{
  "num_hidden_layers": 8,
  "hidden_size": 128,
  "n_experts": 64,
  "experts_per_token": 8,
  "d_expert": 32,
  "d_shared_expert": 64,
  "hidden_act": "swiglu",
  "moe_layers": [1, 2, 3, 4, 5, 6, 7],
  "router_score": "sigmoid",
  "normalize_top_k": false,
  "routed_scale": 0.707,
  "balance_loss": 0.0107,
  "balance_bias": false,
  "shared_expert_gate": true,
  "init_std_router": 0.0116,
  "lr_router": 0.000603,
  "num_attention_heads": 2,
  "num_key_value_heads": 1,
  "head_dim": 64,
  "vocab_size": 8192,
  "norm": "rmsnorm",
  "norm_place": "pre",
  "norm_eps": 1e-06,
  "positions": "rope",
  "rope_theta": 10000.0,
  "rope_fraction": 1.0,
  "qk_norm": true,
  "attn_scale": 0.125,
  "tie_word_embeddings": false,
  "parallel_block": false,
  "init": "uniform",
  "init_std_qkv": 0.112,
  "init_std_o": 0.028,
  "init_std_up": 0.112,
  "init_std_down": 0.0177,
  "optimizer": "soap_variant",
  "learning_rate": 0.00637,
  "lr_mult_o": 1.57,
  "beta1": 0.95,
  "beta2": 0.99,
  "lr_head": 0.0155,
  "warmup_steps": 132,
  "schedule": "wsd",
  "decay_fraction": 1.0,
  "decay_shape": "linear",
  "final_lr_fraction": 0.0,
  "batch_tokens": 131072,
  "max_seq_len": 256,
  "doc_mask": false,
  "train_tokens": 672200000,
  "max_steps": 5129,
  "dataset": "wikipedia_en"
}
Below are experts of layer 3 (counted from 0) of a mixture-of-experts language model. Rows are named router (the router's row for the expert), gate (a neuron's input weights, with its number), up (a neuron's input weights, with its number), down (a neuron's output weights, with its number) and show model dimensions 0-127. Each number is 200 + 20 x the weight over its row's rms, rounded and kept within 0 to 999.
Before each expert's rows: a language model's description of what the expert responds to. This comes from a sample of Wikipedia text that the model never trained on.

# expert 26
Description: Closing quotes and breaks
router,225,176,199,195,173,217,187,218,176,191,246,204,225,205,220,200,209,208,209,201,207,227,165,220,228,194,245,202,222,237,234,208,180,192,190,206,201,227,204,184,173,192,193,188,219,180,214,208,219,200,211,204,185,187,183,191,196,239,203,201,213,255,178,230,217,210,233,220,200,181,198,197,181,186,194,197,214,232,201,171,192,200,185,189,179,170,198,211,178,176,199,211,219,229,198,181,237,223,215,182,217,247,211,212,223,192,232,226,222,224,211,184,166,192,231,225,202,176,177,220,194,187,186,191,210,239,201,214
gate0,195,198,204,233,175,180,201,211,179,158,205,178,237,176,185,187,184,205,193,201,176,231,211,211,218,233,191,201,214,224,226,158,218,221,180,222,165,192,206,205,187,197,219,209,203,200,223,236,170,209,198,207,211,199,206,171,197,182,195,214,233,237,177,224,200,182,211,220,205,171,183,222,190,186,193,189,193,214,212,191,189,211,140,181,163,192,224,218,196,194,200,189,208,182,188,178,205,201,219,245,230,233,220,208,187,202,212,238,204,238,215,183,172,213,223,200,202,203,176,196,210,164,180,205,222,238,201,200
up0,205,219,185,179,218,235,186,192,194,203,194,196,214,214,225,167,189,208,212,185,190,192,248,171,189,251,184,188,144,210,208,190,180,218,209,236,245,197,190,220,172,201,243,193,210,191,194,197,178,222,205,200,197,205,201,189,191,221,196,198,199,200,229,217,181,203,207,196,216,217,236,196,199,216,218,242,173,212,203,203,201,182,180,172,186,239,203,219,226,166,171,224,224,173,190,221,179,215,216,218,203,220,194,174,171,185,210,197,236,196,205,170,214,185,183,192,182,208,239,220,193,226,189,210,219,174,183,205
down0,206,187,233,204,214,220,186,234,192,241,215,205,199,178,187,220,206,219,197,166,209,200,189,238,196,208,186,194,197,191,157,188,195,169,192,188,179,235,207,176,196,253,193,224,192,225,230,187,226,179,177,203,180,219,176,209,184,195,212,206,224,203,207,191,183,171,187,162,195,212,192,170,208,223,209,185,180,205,213,234,177,190,169,220,199,228,199,169,245,184,215,241,193,198,204,185,209,186,206,171,210,204,212,201,192,170,204,160,205,220,171,163,202,196,158,185,220,199,194,176,174,206,219,205,195,177,209,192

# expert 25
Description: Foreign-name word pieces
router,188,210,211,172,217,185,199,203,225,202,212,217,219,155,211,205,180,216,232,188,138,221,207,200,232,169,218,185,215,186,231,210,194,199,208,197,193,213,203,164,222,196,205,199,205,198,182,235,205,209,182,206,180,194,166,189,189,212,226,194,192,204,202,226,226,206,218,201,224,197,182,199,152,206,190,162,200,196,193,166,210,186,194,234,190,166,196,187,173,186,208,203,196,246,207,178,207,186,216,203,211,233,156,156,185,180,214,183,194,214,193,226,196,182,218,204,209,208,165,185,195,181,193,236,196,220,179,244
gate0,213,204,213,188,191,178,218,170,182,191,211,215,178,230,199,217,211,207,171,177,224,229,211,203,234,195,190,182,217,196,226,220,207,177,200,197,193,209,182,230,184,208,234,217,193,190,209,216,193,200,158,184,193,208,177,221,199,222,187,208,204,216,205,207,216,192,183,196,195,170,214,200,188,180,213,181,211,195,174,194,229,186,180,202,217,195,204,168,214,186,249,192,174,263,222,196,176,225,195,204,193,233,187,160,228,215,210,218,245,237,203,192,172,195,205,199,185,197,144,219,165,200,180,228,217,206,219,232
up0,218,187,180,165,200,227,210,182,191,211,197,199,166,193,176,223,224,175,214,225,202,191,215,202,200,204,210,212,192,234,195,190,182,227,206,179,217,189,222,204,186,202,207,223,170,166,176,167,194,174,178,171,245,183,236,224,217,228,234,179,196,167,208,182,198,194,180,201,203,156,189,178,199,211,176,188,236,188,215,212,226,215,203,206,216,180,237,202,193,225,174,223,188,207,226,162,237,220,215,184,199,236,210,207,221,210,173,210,207,213,197,203,194,204,172,200,188,177,194,209,206,148,205,189,202,189,229,179
down0,188,189,209,182,199,219,202,223,205,183,196,234,205,161,186,203,206,181,229,208,232,207,194,221,178,173,200,171,211,196,208,161,216,188,226,197,184,198,186,177,170,243,198,183,248,193,216,156,225,197,209,209,230,230,207,211,203,183,219,182,178,196,188,171,200,207,177,215,216,199,189,192,204,222,199,193,222,198,244,194,159,212,193,198,163,188,214,201,199,206,224,195,147,153,184,226,215,226,222,185,184,215,187,226,228,213,217,183,171,190,202,186,213,219,177,197,188,185,224,177,182,176,197,194,167,211,217,189

# expert 52
Description: Consonant-plus-i syllables
router,184,222,204,179,201,192,184,216,177,189,227,186,223,200,222,216,214,214,203,188,190,235,187,197,225,176,211,175,202,185,212,207,202,173,211,205,187,242,213,201,193,203,206,203,203,203,180,234,220,205,227,236,170,179,183,228,185,242,237,184,185,208,161,217,190,191,233,224,211,203,203,196,173,185,177,205,205,205,198,199,191,224,196,206,192,201,183,194,185,163,243,169,184,189,211,177,214,163,192,206,197,205,185,184,232,193,197,234,192,200,195,218,219,190,201,230,168,211,162,199,203,160,161,229,236,168,200,242
gate0,227,179,208,196,157,209,214,229,202,196,228,204,226,174,214,189,201,220,218,176,190,184,203,179,211,205,220,214,252,201,209,210,195,205,180,207,194,195,219,193,207,196,202,207,229,182,212,232,203,173,214,174,235,210,202,188,196,224,232,218,178,202,179,193,184,243,209,194,182,199,241,180,158,185,203,186,174,206,175,184,231,220,187,189,194,215,230,166,201,189,258,203,207,190,180,212,230,206,204,175,207,236,198,203,192,200,198,237,204,176,204,220,192,205,166,191,170,216,167,167,198,168,204,226,208,206,176,218
up0,169,230,177,155,169,199,193,178,198,199,193,225,173,200,213,215,196,214,178,198,184,208,197,180,232,215,226,171,178,172,206,219,199,222,212,195,216,206,188,195,202,213,196,207,197,219,175,214,229,222,193,251,182,171,178,225,226,212,190,198,181,181,176,212,208,209,195,170,197,213,215,243,196,165,242,229,214,209,201,200,183,185,197,182,165,227,218,193,206,188,244,170,180,176,237,208,187,176,212,217,170,179,200,194,170,167,195,195,221,175,199,204,214,220,217,184,183,217,205,214,213,185,183,235,208,199,181,223
down0,181,187,211,208,219,179,200,199,227,162,210,207,234,199,192,178,205,169,240,206,201,159,210,225,185,216,175,214,209,177,174,208,178,209,216,180,203,186,207,224,201,196,229,218,184,194,233,203,191,186,191,176,151,191,194,179,185,203,206,182,216,226,196,220,223,215,184,206,185,199,175,239,226,220,194,148,202,183,214,174,201,203,170,222,238,161,204,205,192,179,211,207,179,207,222,228,186,205,223,210,201,203,241,189,168,199,180,237,200,202,166,194,194,201,205,239,185,189,183,204,210,203,171,200,187,181,179,159

# expert 49
Description: Vowel-ending syllable pieces
router,183,201,208,193,229,199,191,185,173,183,247,193,223,166,198,213,203,196,213,217,160,231,167,168,252,173,189,204,215,210,216,192,192,208,198,217,173,217,213,188,204,220,185,198,199,186,195,233,200,221,200,193,177,136,187,217,179,236,205,190,195,209,185,192,229,192,220,227,201,216,188,201,184,196,190,216,203,203,199,190,195,222,206,223,202,215,190,178,173,186,216,193,202,218,200,210,210,174,206,169,186,190,165,183,230,188,187,214,191,192,215,234,185,186,191,222,163,198,167,192,203,170,155,199,223,190,176,252
gate0,181,204,203,199,226,204,183,204,194,178,219,224,232,192,180,253,192,187,211,236,217,201,197,220,196,154,196,207,217,248,204,177,211,196,212,208,175,196,222,201,164,183,191,219,207,181,196,193,218,213,195,199,164,191,223,189,229,204,194,235,211,217,183,196,254,210,181,210,238,198,176,193,212,202,181,202,248,176,196,144,186,168,179,223,242,204,212,224,214,190,187,228,180,167,190,198,210,207,221,211,195,179,206,221,203,222,163,215,206,197,194,221,195,182,193,196,172,198,181,182,192,189,196,201,231,206,189,199
up0,187,182,217,181,175,182,205,205,165,213,185,156,195,199,176,227,181,200,230,202,213,153,152,226,183,228,221,214,185,194,205,229,189,208,194,222,187,185,174,212,208,179,218,226,195,199,167,181,177,185,177,207,161,203,188,185,217,232,200,233,188,223,214,223,238,211,220,208,177,192,162,205,183,204,204,226,197,197,215,226,152,202,193,206,194,164,199,218,217,180,193,166,221,200,204,193,191,200,206,252,162,187,185,196,211,209,224,180,179,222,158,199,208,189,204,195,195,190,222,191,173,209,190,191,191,204,199,198
down0,189,194,176,219,190,169,167,213,203,185,198,185,177,182,200,174,221,188,199,242,245,200,185,199,236,188,208,176,194,214,249,227,196,176,224,243,210,189,208,220,192,202,212,207,225,178,189,226,187,192,188,239,161,199,214,187,208,179,187,225,202,198,193,155,208,200,177,210,228,192,150,212,211,212,223,211,210,191,208,202,173,180,206,208,215,221,232,253,169,177,214,187,161,230,203,213,180,217,178,192,199,216,190,237,212,226,213,190,188,189,191,184,202,202,227,198,202,204,191,209,203,176,203,192,217,173,203,206

# expert 23
Description: Mid-word Latinate fragments
router,191,198,216,193,188,206,193,188,205,194,240,193,215,175,183,212,182,228,220,173,191,203,175,240,198,199,205,190,190,240,233,206,204,158,228,234,160,220,195,172,215,225,192,187,209,206,200,206,173,244,174,221,193,188,200,205,208,240,197,212,198,220,219,212,202,218,221,208,215,205,182,183,167,175,188,179,224,217,193,199,213,203,202,196,182,195,184,178,180,165,225,207,219,233,185,185,230,177,193,214,203,195,187,178,234,179,219,217,193,200,191,211,174,173,216,231,208,191,195,200,200,156,149,185,229,177,185,232
gate0,218,163,212,202,218,185,244,199,181,247,227,201,206,171,221,170,184,210,187,196,178,195,197,205,199,224,207,199,200,239,188,213,203,179,204,230,183,206,228,195,207,206,213,175,216,228,215,196,173,204,171,200,241,168,216,188,238,229,179,193,223,222,234,222,248,191,191,229,189,223,193,174,211,223,182,197,227,207,196,164,215,196,223,145,174,199,182,206,197,196,200,223,194,199,209,177,231,210,224,208,194,196,232,198,194,198,214,232,226,195,201,208,220,218,208,216,189,189,198,228,222,202,174,204,194,172,197,221
up0,196,195,203,182,215,201,186,175,201,201,237,157,219,215,186,190,175,186,211,191,216,231,180,181,229,177,174,184,223,225,190,189,165,212,200,229,235,240,184,203,206,192,185,188,217,193,217,177,224,192,194,188,225,181,198,257,209,179,200,160,221,225,216,200,208,201,215,178,206,227,157,179,215,175,203,185,178,205,168,218,176,196,221,210,210,161,194,194,196,183,197,211,192,235,191,206,180,192,194,221,179,224,193,197,185,171,239,201,217,183,196,228,202,208,174,183,204,234,220,207,249,209,196,213,186,205,190,218
down0,220,191,219,180,191,211,171,224,202,213,223,216,190,147,208,209,188,221,176,160,189,204,181,220,185,194,191,225,210,212,196,191,185,189,171,188,201,185,197,159,209,223,179,227,198,185,187,212,214,208,209,226,213,189,209,228,206,190,164,175,173,202,156,193,211,199,205,189,187,146,217,171,177,215,202,212,217,165,181,208,210,202,185,213,227,218,195,168,190,193,228,189,174,247,199,204,204,204,175,177,230,202,229,186,221,193,200,206,193,231,217,233,194,165,181,176,181,210,222,198,201,171,172,183,213,201,231,178

# expert 19
Description: Mid-word consonant pieces
router,219,210,244,197,221,211,195,189,218,214,219,195,206,187,215,226,186,212,236,184,172,213,198,204,217,162,224,218,191,200,214,184,203,192,218,196,171,203,205,158,201,173,192,209,197,219,216,236,190,222,212,182,178,198,186,181,177,257,205,175,180,220,207,217,209,208,231,211,204,210,215,190,156,187,168,184,222,178,182,198,209,197,210,207,194,175,205,186,176,201,196,194,215,232,209,169,209,176,204,214,193,239,162,211,189,174,204,204,198,222,195,212,207,207,218,191,219,171,162,168,213,152,185,215,208,184,161,243
gate0,217,190,217,165,193,201,183,190,187,204,156,243,197,165,207,197,205,221,180,178,233,201,194,215,184,150,206,221,187,193,231,222,196,201,201,189,221,185,216,156,226,194,214,212,191,175,192,191,200,205,197,189,213,200,185,206,215,187,205,207,200,219,241,219,179,188,199,198,253,239,219,217,176,196,198,170,222,217,181,176,236,210,185,182,186,209,251,190,180,186,210,179,182,210,170,177,201,175,225,168,184,243,205,205,180,178,192,208,196,217,196,230,178,200,202,186,225,181,171,202,216,196,178,196,220,214,185,216
up0,192,167,170,205,237,210,218,194,195,188,158,231,201,209,237,203,232,199,204,221,187,217,208,201,177,230,184,211,213,216,182,168,210,148,193,233,215,246,193,219,184,202,208,229,208,218,218,213,204,165,198,221,215,167,185,172,196,182,228,216,186,195,209,217,184,227,185,207,180,200,164,199,205,201,201,236,181,224,226,221,180,188,191,209,192,197,212,232,177,181,212,202,211,154,220,188,179,222,215,184,187,228,196,205,195,195,166,212,211,217,202,216,193,202,205,257,202,214,185,184,169,213,188,201,220,210,188,186
down0,190,196,221,167,144,175,180,179,198,207,228,178,172,183,186,187,184,174,185,199,212,192,211,203,217,221,190,167,210,157,177,199,220,207,187,205,206,222,191,208,231,174,207,198,207,211,196,206,214,202,225,219,192,192,195,216,205,197,201,224,195,184,193,227,196,166,178,215,164,204,236,207,193,239,190,204,191,193,215,165,204,201,155,180,242,212,198,152,189,201,191,171,215,172,197,177,220,247,181,213,187,227,206,190,217,190,239,231,210,184,170,190,201,212,184,214,223,202,174,191,200,226,186,174,217,216,202,222